Experts of a small language model.
Size: 12 layers, width 320, 27.9M parameters.
Training: a variant of Muon for the experts, 714M tokens.
Below are experts of layer 8 (counted from 0) of a mixture-of-experts language model. Rows are named router (the router's row for the expert), gate (a neuron's input weights, with its number), up (a neuron's input weights, with its number) and show model dimensions 80-159. Each number is 128 + 32 x the weight over its row's rms, rounded and kept within 0 to 255. Numbers have three digits each.
After each expert's rows: "mostly gets" lists some tokens that are sent to it at least half of the time. This comes from a sample of Wikipedia text that the model never trained on.

# expert 7
router:151081166137095081141081137152106148127111183151148181139130115162141104201107129131159166139120166101153132135141148149121110065112128081146122113204098122145127103097065116097162105170113150127150150097155148131135080101128103107155114107
gate0:126112134227080178057123161119123135097152168152145130151178156147089096126120173126167103103106100066161069148104109118176118119073097089122151087141127133154065151150128165063114157079108102107090133093174066096145152143120152064150099110
up0:176105178155085161153157130198091166161096122093125141137113073172140206120142170161132131147152136131189194153103090190081126160103152121140141122107124137101184187069116146155105132142191146079180105128110103116149092156130109117147148167
gate1:094147121126154133163136123108115166051183113132118168131077134164187210091124148112094063127128118168141162129145125128088133163179098115127124117084134163111194158155141181132085131112158089110105118134130118090125104095072128139115157107
up1:173126102140107172111114157174150081202136109095148142130127154155170123131107067137134114109086127122149116109144141134108136110144156170126115051091109123164144114139119149095120141128114056144102177166084122173088170121083149131118123158
gate2:133082121089170048083121073144114121134130099143045139053128107197149139107142148111112130158145133093160116171168117093148109154188153052108114155122160075119109154130118176157088148079143104129065166156141152150073094148121148127076166086
up2:161143131058136145149075069161144127108150141121174182123177175142102096161115096080154137107127115130126199076135069142112136104101087182131133144167132133146157113106123097132148146138152111148136134137115070118125155098147166142106184093
gate3:075132157111116112107110135152110142137106166152171152186180115102144147100115124111168133132136133067089098123139098082100112127126129098122146126137166074129111117133074080141189075108097141158120156144121099137095105126149197099172111177
up3:174125111160187170114096124132219102132089144108145116115102100163185115072120128142141134116115103107171171177227240121082151105150175129154130078093134225190077106177129153104133113167105112200118111125156114165143090112123165171150090146
mostly gets: " John", " York", " David", " George", " Robert", " London"

# expert 14
router:156106153147191146111208172154129131184065125177113087158143137132123159160142123153187122088098119121159111167120135162136182154123133094113095124116133123107139126157120122139132124083116157142150138109096159135153092201153090145141116097
gate5:077172147133124131065164118112072119121059146136151091095177168095112151124110104137156182146145123090135093156117121069116128117164121113107160136089125148088176073107154159139160180131186134143131157167091123128135068137165119084091108100
up5:069115100125142055148090045192082128153115156150122086066125072106139124193122116147115140070110182105111109116095110136119111146124096097164119097133177159176111087137098136080154143113095137100138158107122105095195203109112131093116109140
gate6:162179101080120134135152137094176143140133142082073192132124198131125133143152161117154127083115116129141113120095114096117128118105113131098147092069109079111143126207108143152151159117162111115121109203135071178091187094131124090079124127
up6:118110215139160133083168188141171100121067103115139076112116206128122084115185101181139095148167187100158125118102136114120117109113148119139100101139123172094107169113175141071047109159096103125109130112126182077113143150127103174130121124
gate7:076088144142097127151129104193108104106180139064166105168097082158100081150129107129136117164080128095102136143132126095093122118131090135124160190109090131123091133149123081036091149114052170103137144112077090153155127147183122108145102170
up7:035145054096153148116082128159121102109185153135111111165141134116122179102065080106093171154166138118099129145075158144173140104138100087080128140156150117126073130196161127120156145191113148143140140121103134154114158106119111162122187107
gate8:093103167088127089105140106137111127114149118156115035115177176117141118131102117071138116123096099082143091122110103151148112098119122053127096157140134129144097114173129132136087106135148117090112133102191168129141089162081093190159145117
up8:128117157138143106146161121137092101159143196120104129082126141163079183115221161100079133147076126059134134165164098076130053125167141114105112088143107064153050156151160112087147109145094117138119166112132160117132148136116093140093045057
mostly gets: " |", "|", ";", " the", " would", " The"

# expert 6
router:142072166107184087105130060177091097139132213130178207162116121135183192184119125070123124135112087133148110121138165138083105133133169155139144117142139163156127136089071146147179122108130109168135178113153130122122120171129107081098137139
gate5:080147077175124069143115117090191128080178135084180173175161121112181151127156185112169123106092127108162150085105105098138084081095108127121151157103096152096070152162125102171108160100127132114124165188095106204211110132116104145106125152
up5:122182070168131048149109228158158133151146174154108158100145145157141144104116144145052104126064096141174080195134090113132120106096060120078122108130070160107187134150166168137141124067109181121108124130161089111128133144131089116109187151
gate6:156109188127071093164056151106127169087100090133161161146104172111152180138085167108169099167097176171124116099127163095105141121174091132138152131137107147164112098077129159143138150146050138157134165135104101076169106176109062115130144147
up6:156122116175126085087175093184094079189167137168060151158108115159136122156122152179090113120148112111140152104095146160136156123106152131110157073129085112104166159125161109109101124110133107149043049171140075183175087149112160146148039175
gate7:144090101176138215117097122113146115077130120107177173165148129145195058129093100135115128146105091166093157139097173153086162088096140149121076122112129129138156104173127142144153124094096170180113126119156099099090183147117176147138144136
up7:153084155152123120177121080129135139162144157140153084086190071119139100127145080128156128177113167136209135156174118084149121097154132060114176112136145122118158157108080151164120150074116122131136070126080080125104054147126136087138126132
gate8:143172158078102206106187090115143118121124189118137097154124083118086119087137147170124083119118086218087170141126102106157169144131053135154144137142110145149137178158119144167156121133132094138143128067171102156141153158145129113134130142
up8:136201117111127074125159058140103095093120179164117152110118105121129097120117144144126153132129117142107142089177172115133123137136132082120192163178082156069128144162092107127095119123137105088165099112123083138148107100119204161096145106
mostly gets: " University", " Party", "ation", " League", " family", " station"

# expert 9
router:136084144102159191146112054144124177070089168166171195143151070092149123150095077097114099142127139157140120169149150116125077148158118134151150143135162157143119132130136120190131175130139167155099126084150167116169050162134147064132119113
gate2:145110164183135100110122146106146144113116138139148156087124128125131112084113149093130153135125155158165115165165174088113160198131129151182103125121123169162139097142202153089142113089163137156141098155134161090166102172107073123084162111
up2:136155074106087190146080148110088140087228194116159084159137135192129133206123120118131068099166093115132125090150154224136155145142112193160106133163135102133186150100142143109138100140085142117168109116102131088094168075157178106148119153
gate3:116143106083136130134129153104091122136115145128133175135074072174128096116126111114051101124126132134207094087102189093141158153145130124106107119188106139171070132181144079121170105151172113084090122097082104093182134124147117154111125127
up3:103116148107077141091072090094086093111169148143127050154101127182109169123119204093144119139115122094152088146117129083134110149172132176157099094114119153120125088140143137158076144135068059144165101186129137147075119104139148134110083130
gate4:141198131175156188144094130146158180097116149114148094126136087137171139105081145134174085096075144101104051140140171115104204118185092178131130129205121115136085090133156089087187110115138145054119166121118105080138126138105188163075139144
up4:095149168198151128128082126131151145114131130129106163143138166148150156122095094112164113121179144138115112063124119098187203088138145149116152203149145101157080107148142186096072142146155103090145189129156144128126103077103124136179072142
gate5:137121055092091090195067106072123159129117230110140124143120115086174148114079140091155165084163148075063157164140084134127114141130076072112112062136142161175158094183140116140180158091159097134141098100119125082092132108147085085129127177
up5:057135144149180173154126154105168126164106147185145063122127185133163170062045115127147112178089170140153111168166147112116095113126093183114171090114136134108130160070119172140092159136163168165162106161128082203122126141141088057151131126
mostly gets: "ack", "ect", " video", " project", "ress", " film"

# expert 1
router:159097125134150116129098143128090126111154113203161175127118077119121141129119137090104053165083062137095112125110139139115138135118142116125097120137120196106090171132130110150128159132104135164089132095145133103142107169050140146128153083
gate0:072132115064146154129101086148107122105143147083125201169115143116141112130099090103131092133111077145132157083116110117133121142129129156132115113104174087090123147088189137130133119112122149058125164097153085142100125127167113087173097161
up0:130120095149070122139118107112159083093133123092154152156111150136082123067142111123148073101050071132058107135098109134103200151240112090096134097077123090099103098144165066114152149147095129131074135114167096139108104155152122134058071153
gate1:074116131118178093169125109101121130168157154132163167114189131181195066137149169056084141137154125158136130113174177138107122111115137107148092045141136079125124136157170112103113126116070176113155103163117120148173148151111131159159145146
up1:125106151106105118163160151144125090136111149103172110127072067136099052099149157069163109088169113076142158178163154143117139162077105102166133171138100099151099120079122171144120115128092159135144060128127102173112198082179123097102138155
gate2:169146058193122112126138128118106188112112209078144143085145090127100171041087174107094068077082114101149131146128103155098097132158137163135153160152123133107124112161136122106087094162085142114087154105188113157122150082141101134175155070
up2:070133084126067155174107146147145120147148168062138156159121172109177087127046143164075150156120177132091116117181127167171103058129165114124134092128098136194125152124123104116111140141118149157130092143118137145157153071115058185173112143
gate3:112162147151110083125110180193098139128088209169143141150092133216108116128093176090136118134088146106114103113140115149125161142180085172158121113079114124158142150056141138124128162174102110078136148079105161114131092106085166141143129134
up3:099111072092119125120080125190115138132126121137112131172127108155057124165132146158175117176113169089178163151124158145081190117117139108117139109148100119151106116140067079112139152119099068149067193149138130142171206178111131175055143051
mostly gets: " m", " km", "\\", " species", " b", "{"

# expert 8
router:102170147138174140141145160090061144120114113143126214116172156087141123129165151112127168122104080110117117199088162178107138131177134164120110134165202155127118068058144091133131186180153135146073164139132100113134132094099061068169074095
gate5:115104117144125149140091097137155131150064122153190139079193091094128173100194117154125089153119144055141168108067126111105155107089146147120063103101143153159120179071125123127169162129103160122116152145084073221108081082108130118126183143
up5:138095139106184152158104095162147139131166090109149134150154193070146118133164147153137169108120136053114140077084072158108107175133165150096084123099147083164161168115118116078208127135154170128141145146148132184112140195138152088109082089
gate6:139102133153095096066143142205187082187122131192192086176127086082119089097120089134119144163119151146140134175149138116072093108110135060151088107135143118189138162134159103141157161179122114137102117169124121076109149124101085094145098107
up6:065131104219110108119122136119105127080136145075125118102099116053106135139126082075136147073099119113113143120086168184114111162148092101093113115189128144098111148166131089139127124064157162111171149093116122127131120140176126126103077094
gate7:161145152115189119102135160131142112091138138073077109139106093150128137145105184087130151055117122201124243096052136117166144095105181089116129057113074121104154126147095113148133129145089159100142144151144107144142113117110072082144133158
up7:118120082157133116130098141109138162139129098135118083124143101090115056161171113098089080124140127128156163198106110141070128093152172160056121181144181107121108153157057131152119099114118160189082119140119083088069155124124153064139141035
gate8:175140167139143190142122121147084093122098119127068183141178092122153141129209070070125123154155103109165083127117096160159133145135127177125097139159136223172124073125166152091093143120065127099124104120125119147162097107112134109129134108
up8:090133077088090073174125049106121114123096071115176111124078064193114068148116090109120104146134144191140148131127152199113143150127140131135125162103152149113083115141053112169149093127172092128074100136116120150122117117119064145118121100
mostly gets: " ", " re", " con", " de", " c", " un"

# expert 2
router:111131158155138135110139139122077151097135118117138164114156118117116148118172142139135123136141107128118105167119129188114135103127207147080120114141133171144134091112121062139167175170209134152084142084122117111169052093133088099116078115
gate5:151084125145173117127116129118199141094134086127134161173087107218152098075106117189165140119113194147100197139104175097120091109112157150169122148143119217112125112138172084173101096173177062063149141175152157126151137157151183107123107120
up5:111090093157154118153126144173146135093110147104154160129091111138084148101142095072152086143081154114061178107107148126130102089156113121158102127102116114083116109058133097105150160145155176092139150096147127092149135132148096115172152126
gate6:164086131097161087143164133046095104124170113141162142156104169130155117145134101156161165111130115140126141063140114071071146110105100053147164136075107131088139146185083125102126130146116168165111146127155178127122128141148094150179130091
up6:140156119023145147146108148137078110119122115154146080093146111097124152127136165148102111137121078125149073106154082125139172131118145109103078145128130071118100177144164095148105161143075088178156160087121181072109071135156159095162181101
gate7:164173135102103223103147120182111135170148114122123154111092145144092161077102187177078147110136121113098110103143157123115146167126112112102161122143139195183152118178144167142118140158157107122082146124076105105138102165143142088108179096
up7:201114112115157139071103098126149111139088131156150081076126178174164094148112187162075120114165135179132104082096153173106080102140157171116073136132180114100103131102103135104145090100166166163182100131156106088157163091138148180128102155
gate8:085204148135117152096151160178133115126128059111119192100142155093083142146145118131123210129160165174200118172149139114146109082170108099068145101139114158157152141122151133128151098118123194079190159059144112117080112119163158135133127144
up8:125120118127120110089159130139158100144102142052108162140123161073116074092099125102138116075093120114146132080111077156051130106108106128114129154123106143112116153195071096102119144138168110114148173109154194169126073133098143097118147149
mostly gets: " (", "–", " \"", " ", "/", "("

# expert 3
router:170175123089092094122169127084094124175140152133164203133117109138149101148159146139180109186030104039129110133088179170176135080099107078076096128133122098179103124165094102126156139146155165117115145145135121161154079134061148093125065086
gate0:123114103169134124135098082106132162113144189163179061109129189180167103154142153138111176108123101113182135083085120065035087107055162141142156138086134126094131108122153124097141127169141096117183114115122100124113100137154085120169157161
up0:152150155066108147176098093109125127108112100161108144101088107104096149084135116142028156158142101098159149182117098115159103134132197125073177136133203119171141144119114163096086153150109128096134214130137117169137164070092089086142174069
gate1:099127127094122195156141079136104153130133116143125166119173134117152151160173123108148175124110078146115161180141136061133093163140128092101192196080101156131107174117149119154096181107117158105094104138181131154109092088139100085084059144
up1:096077081112104106058102097127111143103108089097150102110113055151120147108128105147161112104111106140146107133100102084101159111095096072152125095136154198141112151136113131149129111109116161081072193162123144148140139142163145098102127126
gate2:134080159136124102112123078129112080117104112168137125126147143087122130129122125119112156111147160168140137096063034124175159121160092167092157093068140156105140129062177161130167103097126156111111072128144113137144117140188125124102115119
up2:147084142153177122183073136126157145125143157129143139105106134160106169080111129091156134114138118201166146104196088098097133139091176116111114134138067135179154145171103101108098141140135104138116149124138107098028163112144113128120108117
gate3:137121120111186090139122094150078112102105095158102229115069163113158117138151143147111096086123124163095100122100081121128110097089117107129146124073113136135150162093143147164106120132084160130138081114118125167100097093159168119085066110
up3:168095114086111152167082125136119138101109121127115163141118138153187126143080161153071142094085050058135095139109186077127117126145143157128122154147083150090194136115083135162110175149069111076144132079159099124197133174117090132093066094
mostly gets: " George", " France", " Paul", " Robert", "é", "á"

# expert 10
router:153115156080129074102160151120150166099064130153139255094165104069121152102142134135116085101094078087133127183125153166154111096124087125133153113194178135210071083107137051096149161161112160150084131117231129155155152121150088162101114057
gate0:119150091139202076127131156157083144123117143158102136190107143142157070060148111206120138143066112115119109097121189091212080192141115100117192110089201116146149089136104124118144175146105158153164133141181124118127112078158176100104143114
up0:154121098071140103125159119125180112116104142093151107115100089084156077126072113104149114149123101096189097127107157139207166170157149115082126133124147139132136111077165105124173031138110149134136092130042188117061170162125125153124118099
gate1:176130178188052155083140170148150166111147229131093118148157203112165072156187140144130165097194100217081114180141097118123147163097121096213145112176151197143083165086101096204144149185120153092135126096077145082081136127137156156135075090
up1:092119110122094110061112164122138085092141138165098163196233108160148050144166104128130094107155076142158124168117117078160142140090121127133070094182098111126108161133124104129076148196095127159179158098120094060071115151140141081181135107
gate2:205169127103103131143103077114190125115065051166177093108137146150081143164144173135154129171105139113127088173111127175155074063171140147173134129209121126125141097144192120094184163183119169079142143097130169148122102135149130076154152167
up2:147056205143168152146122116198098144095142069121112189125166111153114115128178157141085175183118129171118069158123151098113110154161150113145091106116170111140166110124111120121199146110153141170047124157126130163174108119109101158145147137
gate3:137117131118134083112168151122135143198128094145152194084137107174190117127152139153158133161140090110160113129167113064086167118095108156100156159077138165147159076189112131112170097120157189082163144156082069109095133145119133119146171182
up3:122106169127096096121069134132134135108173170127114086149126123097081100185132099188144146095070090079091130116163123177148120132158086171075144096109157106151139130062127128106131100128114115116169106131090094120108128123114101097137107142
mostly gets: " She", " Mo", " O", " I", " Co", " re"

# expert 5
router:116107183080132120111150155095146220050118129141151100117131103135179155142120214130162116145140136118124119157078161150155097134142124180138136123096117147095106120132093134151138181167132124117093125103166162104134092169147109131105107135
gate5:090096118175161132142132173127116113096096152124154165128089109164164124035131104142088103083208144142171084114151163125124149141127097104108113116152166139087066102165204139198161128129113145144149026155187143146188100206068150117154054101
up5:096077133109124156180155143150095161088130132208121135218142130138058141136084150128138200152098118167214119151116129158126159119094147176120121162152097116123092119120139118092173082170066152148162183137132142093098121127157174133109144046
gate6:143159177104129138131167145171128104072168111236070079121199143156091103121154089145146110100162126138147166116121128078135105102107162083122152096111186180161148139162113136097096129145103106152118112161090122114111185084080153173147151130
up6:130122101170088123102068121117139100169130103088217123111131124138077087152130159176125160137128199114111182131112099178148125118099114104159104141141113138166105130167175041209174152114127152097173096166148119156138131088081157107175063081
gate7:148148093106173168123110142165105090134120163098138201101065080220167136112144121182144087095160161145181108123182064169133135133120118086103115158122170133106100161106140150162100131091073140139192125202127124065151160170153178169177125132
up7:128101131114126188110179144193102119058095065121109148146100166105162183087157150114168138150191084129123147116127173123092171126170138046136108158137107204092113137150143133173125112143145070119127120111168136138108144085072121121133114130
gate8:184134144150125157112144108186124166124103085095102131110127107089141125059120142211117082133175136098103110160162205132065101195157128135110140096117045136147152085091118145161100102154148123168163098137189117131126072154146161103145151095
up8:119184105103120141090084110096166096108119126126137156100112165161123101133141123117074094150100126137131091136037115131096117178140165104135113104150132144120105125066152128060098156183153146102133119198118125088096094123130128167161171095
mostly gets: "),", " but", " where", " which", " with", " when"

# expert 12
router:161123160147123087107104088135105143143128134155136193105188104077118139117118129091157120074146124077139131114043123124139179116130126083124142088102116139075108100145074097154161106120138170103149097116150148161129096129124035110126125132
gate0:116139120120132119133135136145085094139118068152078115130148115100194096131097155153109164160141184122091125124034084095180169116206115108114141089112143135082103132080148124148174144122067138158176132077131157085126117098100129130105170153
up0:177130135086108181136098103137086111106146091120108125159135178043118131182130112152097156129109118099085189099070095197181092113132147130134143141094182145091169157167153133116212074108175140103117105106106199149159072103166167135103117130
gate1:120097116096155121040082126170166132182088120108134188150084127154102179079061187169145143121094098139126099117100127143105067079171146095156142074106132071158105096096130128107142175093151137048102122140143143147122117145118153109168149112
up1:088138164107142094114068089106133159159100196114084127083098147124128135082153147201159162164085119171121125152140076113124105122131110053147133107165116126178147167064086136132102134159186124127140151103177181120114129108122112098119072103
gate2:110141147123076111156130106148144070087146169124121117137179097154168143160139095125147080065137103076164110142074139157079180107087168099109093092127088119077177186095096134122141186102120116088134107171164120080157148157116149108094146149
up2:112118149165132208178128150089190178131097148124102088137086129066120148123159095142103106097131087148119081132159123167158127196106158122138142210196120160078090186189117147155127130163124111105134137193147097112114138134151107090143098088
gate3:129178185096182138126204144110081157088092112100120132082152117165150156145113156149126163134091168191169164132095142114125150084107083136137142111132082099110128115142164131166167146103116166157138156083121159118132125072143133052114166152
up3:123038133102105171168119151166131144116114196158107076096155131094164140122090129157149148117144082066202155130094119135153103097132102072154165118136092169134134168112135157150150114180135156152111160166064080095119063084142111122136175085
mostly gets: " Z", "ō", "ı", "ku", " Ka", "ร"

# expert 4
router:130138146129122193057157127155118126143106092121169138154118084148171106153090136116093143143115124135123084147158154128207128197117135138136093093166201171163072156051044102136129125118123101080091150139128146144188102133146125127147125114
gate5:133106109086106129084179079165112160101199109157096098098145141174171157145137135108135093148135142121158124150216121081178171154077149126091141096164134186147118106120123127179106106104101141147105194100125109170093115131140147094137124193
up5:150102156165144116115119145097136141137163122172104144108124161055090096119096110112125179073171170152149137174113146060167109098168147107129119146169129092129153146116161136143101152114145157128150161111172107123104143127131145119101112049
gate6:123106137127116140081212112144177129132185119075104173133092121099165125158188126091112131127109124105126139075079096103125103115092142148075077156105128162120116114118120187104091102175123127146141121132158161164070135144133154106116138119
up6:128087192084151129162127184102166108128145139122106105101174103127124170118176146109077090171139178125137127122096119127113108152115176075110164116141123086115143126164090169081111165154171099189128118143099079115083124121140117107105087100
gate7:120112114119110151110220226138104164128075110084155137117102144130204137151149094158128149140154130128135130123184193145134173138090116131163103163145161139093134144125130164108115109114130187134209182128120171138117145176115116117099139166
up7:130095127072216080147101094115074168093107174126081078091103125107144129091119138127117098098124149176093120146131130122089141133098148111112117165120142154172196073166086108075136105115138157189179145081069167141094146129123150117154198125
gate8:091134168121131146130072128178077142151077140143071111106166112147186139153124191111126105186109131133197120109175155133137101151113128190138081113169182168196162124094160110104086085115206115100140150080120089111143107082141112126200199075
up8:152166177112119127134157142185112162194084145138041141125136105083084155180110113126118092186074119162149125189166132130157105180221126159101137109122171055139135137125110120154113119135072117134089172141098122091155065081129104129104114140
mostly gets: "\n", "==", "===", " ==", ").", "\"."

# expert 11
router:117124147107123125121129138142101153128164104157098159101156113138144170107042107119167101147143135129133087156110116171131106094111156088071054092133204171138122092064109102122138108112150107145081212106155153131122100142104144164135139109
gate5:136172172124153128102097118142116141133135136127108147195147136049126098191179122164136088182105184165101098171141136187145101119093177088144130120108128124135095106109089093145044148143129068075109156130135071138137198026117069152184176150
up5:121119136125140149121188162084160140128058099099133115143088099105096124129097123161117133110183078170111071141141142060138180152130111055114112138163164097116145175155100124134074158098166176205148090134079073095103109134124147122110208142
gate6:079145105125156140124061171104071132184080052117132159116149127117118112171103159128136126062195163128066039147108099100141128138138147071121108100133185119200126107110197118094149104167184132111130185133134172074119153155126150151095136150
up6:161145151095134156147139141112102078109121154149114150133152094127108143145072172117065068051122047068081088104097133127200124155119122089126112128145160131127112102146189144121151116138155067144153156144142124183130171155081139140151050130
gate7:133157139105121130132133092144104150199073157116135156131128162146127122140119120167118169086122111133120138116091107110105106114174145099196106159093145158105070145112097135140136151162149080171070121093075141137116128120154151216186160148
up7:131151093139082077109137149089146154109153099146110105176099131118092104155078162122150144154119089089153137061077126148111122156131078193104144101126143127148125130138121132087178060116081106193121140092105169140138165139191130058147158070
gate8:124145118162072152139119110160111100106146145109179105104163166105136189150135075133042162090135156160143152176089164109087121119112088205039156151122145139136088149121124145056150177200097061113115131145100111095122118144097173163167161168
up8:177087115117077086129186142203141089139182142153129116083150133132181132151145115133102152143083102128072096115137151127134124161163074126166139093186116143138067133145184114097127137120117091091129109121117114118085152204157103150122107096
mostly gets: "9", "8", "7", "6", "0", "5"

# expert 13
router:200109134126157115135141103157109121150107143178157126125152106129146164149126133105104164108093119122138088151125144166111161119063123144123070110179176159163107097155100057169151141095178109161049183056184153183099169125183151095151151124
gate5:177095120125180161088149077153097145177126142157135120077143111189113096150146125095102134173101207135161135112176103185096132116153106175151130108132155156193147077118113144100169107125108178161091112133078139128147184136094026114160183089
up5:205128131137116111156083147145092097088154150186107134179116162162142089106057107203173138077075157125103138097146125132118100097116146130155128118146184165114153123143125111132092138099144059090138082182126151108087118169104147082137112093
gate6:056076161140184086118108136106197160070105141078097106152117133134154147100084147153092141136105156161133099125117151096148146146129124113151164097088140072187124108165156098137153173146201088131119139122127115102127112085167062148151136130
up6:114090134169123200140134155093046105170161114079105065093110149156123187116114129134089102142129114014051134097129170132079128089106073151112129174050107141140148115181102148127139137098139159167143157127209128142070075164080060145143117150
gate7:087088065100153066104120156138138150143093132121095112142123076109125166132135131121064183107141115107096138133135103120156120094113131152122136185095171179160096111135170075129125204100096138199065083085101157140099116139142069083100132170
up7:145187157151140168153084162146150143198133135138104158132172090120149081113110098117108138175119118077045095084139181136185127120154172159089123139145150106141096131120107133160156178137119075104147121153141123122117069106107079114146144175
gate8:085125114102112164206117113155154120113123161110134118125129211110143129176127144136182169114150134108105137181069170088129043130120115088142164078108132182216129144101172063130089079119107146089110155170105098169120090123146118091098109151
up8:130105149107146101137098147172146156140136212078120151134106153131172120093159110144056123098139145136125150098107126099124096129116082097130121118088128137113114107106113150061174169135182143174126163089210128154095103124146085182102130080
mostly gets: " his", " two", " three", " her", " four", " one"

# expert 15
router:104144168104126152086148031126123128065170162096150139131088124106151153120135166155126112149142108143143108201128106109163107158142181134096088109181108166133105112119118061132113143110126148078153108048139173132121130163160111100130129119
gate5:067092163181193127113106127136073128069065165080129117041142092149094165150139182146116150064130143141174221099173113097114091111088142139108102076135158113112121137112110075090127121129151125089118174123072124124092151192141114142133137129
up5:103125101121116074120117144141112101173177146068105111139151112088093135122087116103077174136138173144139119121079127196158106126172180082132189129167139064181140129101105148138148077142091075138032136106116134101076074152125081164123099162
gate6:077118135135119122146104102078117142089173151104186087139134093103104106152119172136138148150141141137088099131179210082106095178066102155156151183155113136168155093145120068133113152059168132171152115066129180107126118163137140118055123126
up6:169120150189118084183130129143148165090140116128149102146105136117152129127123121124089218118114134080096152109135155141106092101132108089150073138096136168081153054119122139102125100107101129149168121150107148144083112146119089122098080102
gate7:144129187143149124158129122137152134129116138089110133090197139136161072157086169144085169134168083105184070116121163139108102129140118140110206105074126136147156138161127140110126151092116146130188132122167069112124149143133120122070145088
up7:124129115168147189125079172095102133137093124121111116162133107138058163119072078098109051139118152175117162135126146127146193080111097120135083136157155117166170041186136178145077090124045151126118104131116154100104127110105186153163130127
gate8:116154118211152178076092194138092123082064107100133135169138189114142194149093175193128113067132093083096117143077133131099132140140122147098085100183183094101072134120110176107103172156172124066113098186125179124117151174100088091107121115
up8:078169143112125144167207164117057112119108136087043139165140108078190081107097104103136072127097018136081143167105125154186154142200109113133107163133113127102189122193102130195164120123097130073114175143102109119121123162206148127138103119
mostly gets: " in", " at", " on", " for", " from", " =="

# expert 0
router:196112100088123157105174098150114151075094150159146086128137122109151139144107180112202127155107095095167134064076123136097145113097097157101090096166126165138113113125107102140145177159166098148128172094141144187141135177151109111175163151
gate3:130089171137168118185153127119139156095123122136147052128150132145138145101135121138125132150146105090161063107134130113141090090089190111132086194152168133107139135149109127139125136127167125133121070247139222127151162093124110125156085143
up3:118098131077121142198136136059125149111105154138174170162192103125105137090141140081078102141116139135115117119184145130144094110169164102121168141143126141138125101090104132101105118101133122110125105107091166104170202140149155173134118126
gate4:127107161165141120115087082153186128150176181153112133095148180143116122130143129101212136117158154120122127040066138142111101125118122103123100098118110119148068144074139092103168112148156105129103143159108125130164179156095164146150129128
up4:141158143081090094149150089119076038072186169083155127164118130108144173196138133133128127202102153116144131094138153028086092165153099091115137071089095137147122087174123069082168079135099133131066136121115153105148068138110172109067139142
gate5:077121174153081109152078114136098076168155097097174170131119112136103137104098107130174132080144160141118145086099101104113072161084139183146142125127177112089110113199086049133132098138164196143127087098133113205114182117111141142126191145
up5:174127121095196160161139196172171073074113139155120102141092161167068139077169194147097090144089073126107156135088112071128135121148135130096154138099124148166107122137147126110153123160111182090152177165152111112103074126060111121138144115
gate6:069105141127161121126100168069156122134124163130120103109127107176110134172145145206121145122147137144175098153168145142141151132137123103186108063110109163188184099171106092091136164154094102142138117162112118174088105128151097152129084122
up6:105203083163098113075134131130119109147108126158097131111126059128176095130120125099105109147138114183103135173129110101079138202131107141126164118120118134186063091073131120129131203100120131149166093117151103103091129168145069125127117131
mostly gets: " the", " his", " had", " that", " which", " was"